Weights of a small mixture-of-experts language model, trained from scratch on English Wikipedia.
Size: width 256, vocabulary 8192, 45.4M parameters.
Experts: 48 ReGLU neurons an expert, a softmax router.
Training: a variant of SOAP for the experts, 328M tokens, 10360 steps.
Below are experts of layer 3 (counted from 0) of a mixture-of-experts language model. Rows are named router (the router's row for the expert) and show model dimensions 0-255. Each number is 500 + 40 x the weight over its row's rms, rounded and kept within 0 to 999. Numbers have three digits each.
After each expert's rows: "comes after" lists some tokens at least twice as common just before its tokens as in all text. This comes from a sample of Wikipedia text that the model never trained on. Tokens count by the router's weight.

# expert 112
router:511554517481482493526469433526502509503467499519485465505461521393575476460528505473496452479517412501458454507486442451505516536534553501427472512530531471415475492490531447502453577553432504535547427550502522477560476524547498514532450427471475474489488456433527487506543483488516494517511488516479422528546445513446503501508523533520437413464507556475521432567535522543533436486517500595480481537501526501591482494534483569486524533422473494484461445496553485501458511470491604578566475503536559531461464479516588524484494576514526452447558519426457514500498535528553494481475543481531452417473593555507547457472515530474512467479574450527522504415559524495469512548485452499487536476391532517452468537490475492562524491490591523512517504512523548473519533496518458
comes after: ".", " which", " that", " it", " .", " It"

# expert 88
router:594533514480509503508439470524487526491456356539504431465486484505607464466515507501468501476544479475498495480498488435477468538542520484498592489575562488416435459499508497546492567499424484537440427562515535472506447472512473514430500499444564477516492477470538468457610511542506506490528528489483539538461483490444432506553419502441435489490591525515539548519516512484479520483522494558462433477482517467536521499479467520459485501444491481447471504535552543507487589530559532555524538502558475529512496500436517556497514487498501558489545532487508499494567532451487509471493482491512453471500517532444553448473522519461536534494528487516502464530485473547460586496470489439501487438478499500419530432491441567393554422506561497543523533488507585491419548516489459
comes after: "  ", "\n", ")", " Born", " 1", "%"

# expert 104
router:508496594471524486516449415428505474407458475534456461470445469582512446488541475444505500542535450582462481470474453454497456523513564529546430546457496525439507510551522483538527483516441525446506485544517485509489466493509504537466465459467482483473430524517516411513508501493514589528500464555481489557381508546479444468553456492476487506462417515459554421497525516488543496535504481558505500447453483536504480514481452546474510561535529493527496506494523568438524510530471553549457589463516485524430523505510491469483523500461505461476529556530498584456480456560510510459483532477525440487526555477446586455516453502540504442459511456405546466494562535538439487538539462466510502509456577578462529480519466424505501500461539524529507472502606507572451454495507493
comes after: "\n", "=", ")", " information", " =", " classification"

# expert 71
router:501504554502496488469430500501528554452502496576533497442530488458510452480507559436524478465564487494458522554490476502465481488518481547465589478532532516458455496538528441504493575515466540418511480577496483541491482369461504468508415500475474519470511437452535468544558531530483552485466455491493452529424450576499529477525486527436495448498598519465511492538491430518527437483551554459504513454453543507582478522525484534422483505482565419529440493535550479504513571507479558516492496515548546580441495463472534539524526458449466548495535580504468528469522510436525486471508537495451436506488555478459522478522495547410483520522460486490537525533432440571493557537535500513515522475497562536454571457524464498467573459501475502518596489514509491484482554599483453
comes after: " in", " of", " at", " to", " on", " for"

# expert 23
router:511521572472508459418476521484463446494473517586465513436430542497518504490568514483505476473548451514500451506420529509467471503620499476471474518534523491477517462542516451616441471547464516507565472539511501418391543461467550543498496459488535482501469476474490486491513547507584523475485457455505428536524464551498475467527485533477446458463497491465546492523443434454470498482519514538448496495430525518553498541491463543521449512473476525405503504413504525463558469507478472504504543525492503515478536467391527578504472529464475458463500541494533572496535450425522475473568524545460470421478493489522550462461533508473610522527514555482556544489539499490497473520509452380555528490485536513491539481507487471458543528518556538537525551550567546535540550571532491
comes after: " the", " a", " and", " to", " an", " was"

# expert 107
router:523485593536469505456448431524499521486466472591484475396519511516539490477510564473501471482553473514483500501448500447446470534515467503426544542468521546495424511542520493513445533586547495420505430558483501451511469452459507501498520492492492519476518431463547512508516541539562551506528459502492408506501466554463563477523452606480457464472556553476485516513520425485578424503496527497503467495482543525560486558481509523473459511472552461522554478524572464490493570523480547492499517499511564546444467508473542464469460518478428560480537545503487560477552444489557488450520487462473492471476576500425530527487585572493542477514545460513530489465531488502540526598491423497536434495439575562498565495506415507462525497507498550570553517536469482484551520563539503
comes after: " of", "'", " in", " to", ".", " on"

# expert 92
router:488491515489488474423427443491470541482498498592464514436464504547499476464546550494526457519516464497450466493405482519450472488598491535472491521506505525493514508535529507503499509480554483423531437498520512417476453501527424532508494457405560479539486425472593447478502520509489507554486425522526435535491409533471547503521441507481459462483508515516505543515527430475543493506528520521476468479450526555561519563549458597453487495474550529459510501559532533561482529521504488488480494551493491525470438509490501476498515485490434570494521559504531564490484436492581345410480472505522509442477632436468551472490545554454489472529514491542565525518507475535510485509539504488547441454448526487493582508524437445470577481492496531521554515518484480488502540503474491
comes after: " is", " as", " was", " a", " the", " of"

# expert 94
router:476478510440503423506450532474469494402508447548458511442537575498510435458496502480466532531497492521491461571507511433462481559504544550474467486501564586484404454481617463596538528527449492524440430480583522530458514475528473478470513453475503419544438474459554460509547516493571511488485460545530506568525427548400492504517481497480495487460516488505489531535527514575592501517502441495508469484471507481524526522573458495440510508533548503524492525502553502497558520461463548515495497488517545492451536510501506502480578459524488511531527551449438565438491449539498441512475504513470541466493529487418479471465538533519519508506493526527571563564474505514431550503433475510438539438462543477425562452510489543507467503535511514504616530516533558483524498566494529
comes after: "–", " |", "|", "19", " (", " 18"

# expert 116
router:531560544447511426468478547462516505502468497584496455496513587541518509487551497507566548494497503560483464522442476440496467529555490489470492509532523546488485448507483516578409546513479525505527499506526533523473515532511472540424455455477547508503459409468563451460532530588518549500507496503448453543491455515495439489509483497490490508444497560442551542460551475511575506531506459548515483520460473482557524538531470521445552498389548512419537494449465518468439525472499498538498504487525501505398493505496530553429532578532518485520594513447467517444497471518579491564488506499447493453479502453460470448444573539467621448537553508529510472524510513479481498512451514501539548465434503463451544447521520509522508476525536575595582471538533480495534545577517441
comes after: " (", " |", "–", "|", ":", " in"

# expert 125
router:529526538440500481477472422405414554452502460522501445489513542505572499432528534490533499548490462555517477531465507496466493495539471447457446547602539506448495468409577488535544464530472510469479482556551514506487485480497449492522469478453494473570503508498568459529526540543549544556440460469448518555476416575439491468537475541447494506449507530463520511458502421488552480524540452518481459488446508483517517557544423500397509517509512468486470508465545498513573543516500465509551529542498444478466463501479543522514535506474444471463459538456586591451465444444569469508517493462482463432480529450458589462462457460547555492443544464528521501486574469532487454550507438513419525488479542535463511560562507464519544437482513520528531534502490554468507537524525505
comes after: " |", " and", "-", ",", ";", "|"

# expert 109
router:514548525472522431486489486477500480443467489490347490482485496533537455491517485459597473445524458546490432514478418494497526555498506522493446509520517518423488525527589479527487514528435507483444500486531474465522442474499419548547467457476527417521464521485565472473557469467504569560468501443433510615501488490446498472507503548451495451482479524519541534474503484563463536505485494510471509501486465434545481517583376537470511572481506463488469536489546457466516526571557551531509576522512493528465505552440515466522488507501408417520507531536544557508484535495499476464541535532482414490432524448452529558436502466474566474474509478482482487564492476504446497520506524453584416476544538520489535574506469452493499489463538558543455536538505513481555510480529456
comes after: "\n", " |", ")", "-", "|", ":"

# expert 13
router:537539536470482507504463443496500512489476506599444462420465589442536470505510503450530500522545435487480452521392456523463433513516525454497558562518478566498485493550554512524467503483540471502513487506503500389410498511480485521517506461488539494504515439459580490549510579504577533525537447475431457505488487547522500518531525557465502393444513516425550551515518443489518482540488507517474524460477514512558487562502498537445452576535532453517531479530574530482478518507497419567523479508507510530463496503468520508449503503430481522478517493505481599456552458506546419432498562468526489461468534458548572514488544559482527506501574517490572497441565477472504532518486490405513437450444571530498504489462465479510490483534542590555534488544518556476546563502499514
comes after: ",", " that", " which", " is", " and", " but"

# expert 73
router:540571539413492498386429399455430486467494445584505448451502472540512527490506520486505455500562457518512429459511413448486497481491573465423486500548518536478489432492509491563488481533538547451481544527508586507435446513496519549528439447481505430500486501531500459482538567596548514507505428515479520496420492567438535446525446519494492514447517503511518427485542486502542409486521522534471484459475516540568536471542471512431517503486497470447566458448518457461493500465463462547551499549511510548447504473482531522464447536472410467494480561472501525459488531405526546519541512552498495496529525478445567452448566531487542498467565483552542514467595521541488506509482478470484456495509495539499503466479479475474585506456495510527526508538514555435475490476542489
comes after: " the", " of", ",", " and", " in", " by"

# expert 102
router:554508559411579456409451493485454489505515496522449475455476474526587516391501500470505519454530424530504480492484441451472492534525556541494428544478499461489485438490513493593517534539517451491510500499522474517518471513478453517484463460523516518570525545520539482503486462537495499553500500447452490552436437484509541458518419520472429480425551510486523467534500473532576459476510509503468435473502487537573482527511463497485457543481517456533549428424505525552473520505513503554579495474462505513414478372483542534520522534491484428492464479444491568539513534485477443424545528549438467428533572471495476443445557578484534531555578459547548538481543471505479484538470482480467515473486499444431537507460429522488553523541519495528521481548509496504481466563448454
comes after: " (", "\n\n", " |", " \"", "-", ":"

# expert 1
router:505522579466501453428438469442440559493483491534437501485505483527549500434531593463503510535593430462485435480475493462415514491530484507417482483506549472423476482496512492510488540562504534501575546501503518447511519506485498552429492462446497481463475477491559456463508540528540529510462484482498470551519436554486542503521447483474520433474512537482532471483522424503470449542574549559515508464430537495511475548507496512500469565448540491445567447484542458445535459516542419521572580513480520563476521452489498523506455581481479539551474549551535629484473455471517440462528486545461443449520583426481544452501572523462501509503480453494559549477518481527495475533481491408485466475487504575454550504496489445461573516439523516529541518514511500540471526496537501
comes after: " a", " the", " and", " an", " of", " first"

# expert 85
router:535594561414454476426415530403425482500503462526489471488497523484545553495502584446507489501557493525520471513543421470502445456501483553441506516518563559492493462435510479522503471545507520473559507515534518489483481432475511549492433486528533479464514512531502448468534573514550471510478436545501461530455505594432472479536402532517508487501518501473501498553594462549511428513562533530527473439474467503512516483568508537460489450516522456478571517461526438469559548461515487555544508523518531573489457526486520579469444479433451455488528552486529472483438492470531513497543503532469496472491565522477594504489508503473576423474514453516524560483530530548508466533490455418502413509498511507497501485510448459495562473440483498494509539519534614502482523502598494
comes after: " the", " of", " and", " The", " National", " United"

# expert 31
router:508541518456538444444453462438471587452484510503469451492511497521552516464535487471544507461479474532508494567447478442512455546479508530466475548505509473519520428504489436545439569483521508551465533511433535539496492470479466532461501436523522480544458473526491420491504568553510517563451519563475511521492417577461482482512502524477466466441602550442590482492486444473617473473529459505492457496484485488561473528552485482516551470515510438553492460443484416483485491468617460462585510488438527535432504464463520567519522561503468513493518517514487544519496483449516477470556522442385417463507548461508505466421517558498551517515555486539498542518464502543532443520482453520513565495528470484407505489461454482493572509482518534531481535513510490540531487498522407
comes after: " |", " (", ";", " ", ":", "{"

# expert 19
router:552513604438507478440455483477467550520508474576483488412476640482445489474580534479552488537549452534463499496489535498428491467518506517509467548606517575436468457457483516498523513516526529445479492484564516490468485488475535531511460476444515519447483460494545464468531531538504518499471474495480471497488450567447515502501495514474512516455556570470536481560555462494482455562511504499472497509466479471508461555474474505464539539486566499483604431485493504496434525474528500493521506542486515512425558528516493555423489554470520482368457540456558543436545451508508445535446531531469472474458548478488477521472571571469581466469537460555514536442512435488511558553478478414498533507449516530467555477441506481428497530460509579531484544538562509517494515527499504
comes after: " the", " a", " in", " his", " on", " of"

# expert 119
router:591547507517451516497446492556487560503458427521486426505479488503558487437581497494460531499525463482421501584486510449510492550552511535522544508536587450423492497480483518527505559477473506466473419554529502494498435499459424494439518481437522494495454505468510460451561468485512521475544549557475479545464499498471425535587422535393465455464589540437486521474528492479522530498516490568496451532496456459470531512512410558410463493511497440526495556553590535511510561521531517569531552482581492471484489489423507482497516454459443525462544538528512510477545531486459496501502518485514444442510513500487507479502500510473538483509567498485512436482528540504456551461478458425485399465499517500388536496493484555433530402470525500497515498501499542490469493473496480
comes after: "  ", ")", " 0", " 1", "\"", " 2"

# expert 18
router:568489580495499389473472525498432536516455502546480453430432491512504549426561530509519544510519484510501457500474392472481410506495494439548467488504497533436459500493515407581525484520501479464559466513482492483465538515536550497513409462478476525546504434508518456483484476544534522498418472492438488522472416533453476514527522530492484424408527501542547489527533485454513513520531486532564469543480488604536505523471501577517525546422515503459541458449502524530493525522532579477570519499457469537424513449553455588510495571544515518410555500483486518536573452489507453506511498484472488457421492487427462441467547450509574498480522489532544500433500481505522485478459484451567526492495506486438576478475511510494526474474537540559494539527511502535573481502498435
comes after: "-", " \"", " (", "\n\n", "–", "/"

# expert 29
router:594568609431437490436487470487423565472449482508467470482477509477517486467575500457535456477562410508488407492474444544450486513516514533439489534553515537489487433442491496502435505555525468515447502496524458543472496507486538522492446469515510502446477480468485478478490488552587522517491495491504445504471462533484472512496453572481499475469490551468508501499490412493495490510487523481497461467496527507493473489523447467497486469436538527457555477474564551498552498495471479533597539482441494611462499551462537546480525528438461490431475558453526505465478448463465493547483525529505482484417486510501524525466599509504535478516538432432568548429600508490536440548477424471482501528493591544468583564418515461490544499524532499493557512512517585529467499527535526
comes after: " and", " a", " the", " to", " of", " his"

# expert 72
router:569562506490503487509454503524459546541486477506468461408505491470538531431542524505483431472560485553464501554418472509460432522511486510424502623532520510477491482523501505537453581573553531564475454506500549483488525520447501525491547481565540505491529500491595501482558511523480499548443509518464437543470411514451434514550503542457490502444538514509550434481521504448541450480535512502432488541532471485546449593483519519504458547458530514455484464468487567521577524527491550555542478486524479571530491484476480498495479459505522455512517542459488490488517487491519485415507468391504468429506542508469495512447496444421540469446620421566590508555500520489498482542496463429498503507437522474447474541502478472477487527492519480507499504574538496553527587489514440
comes after: " |", ",", "^", "N", " (", ":"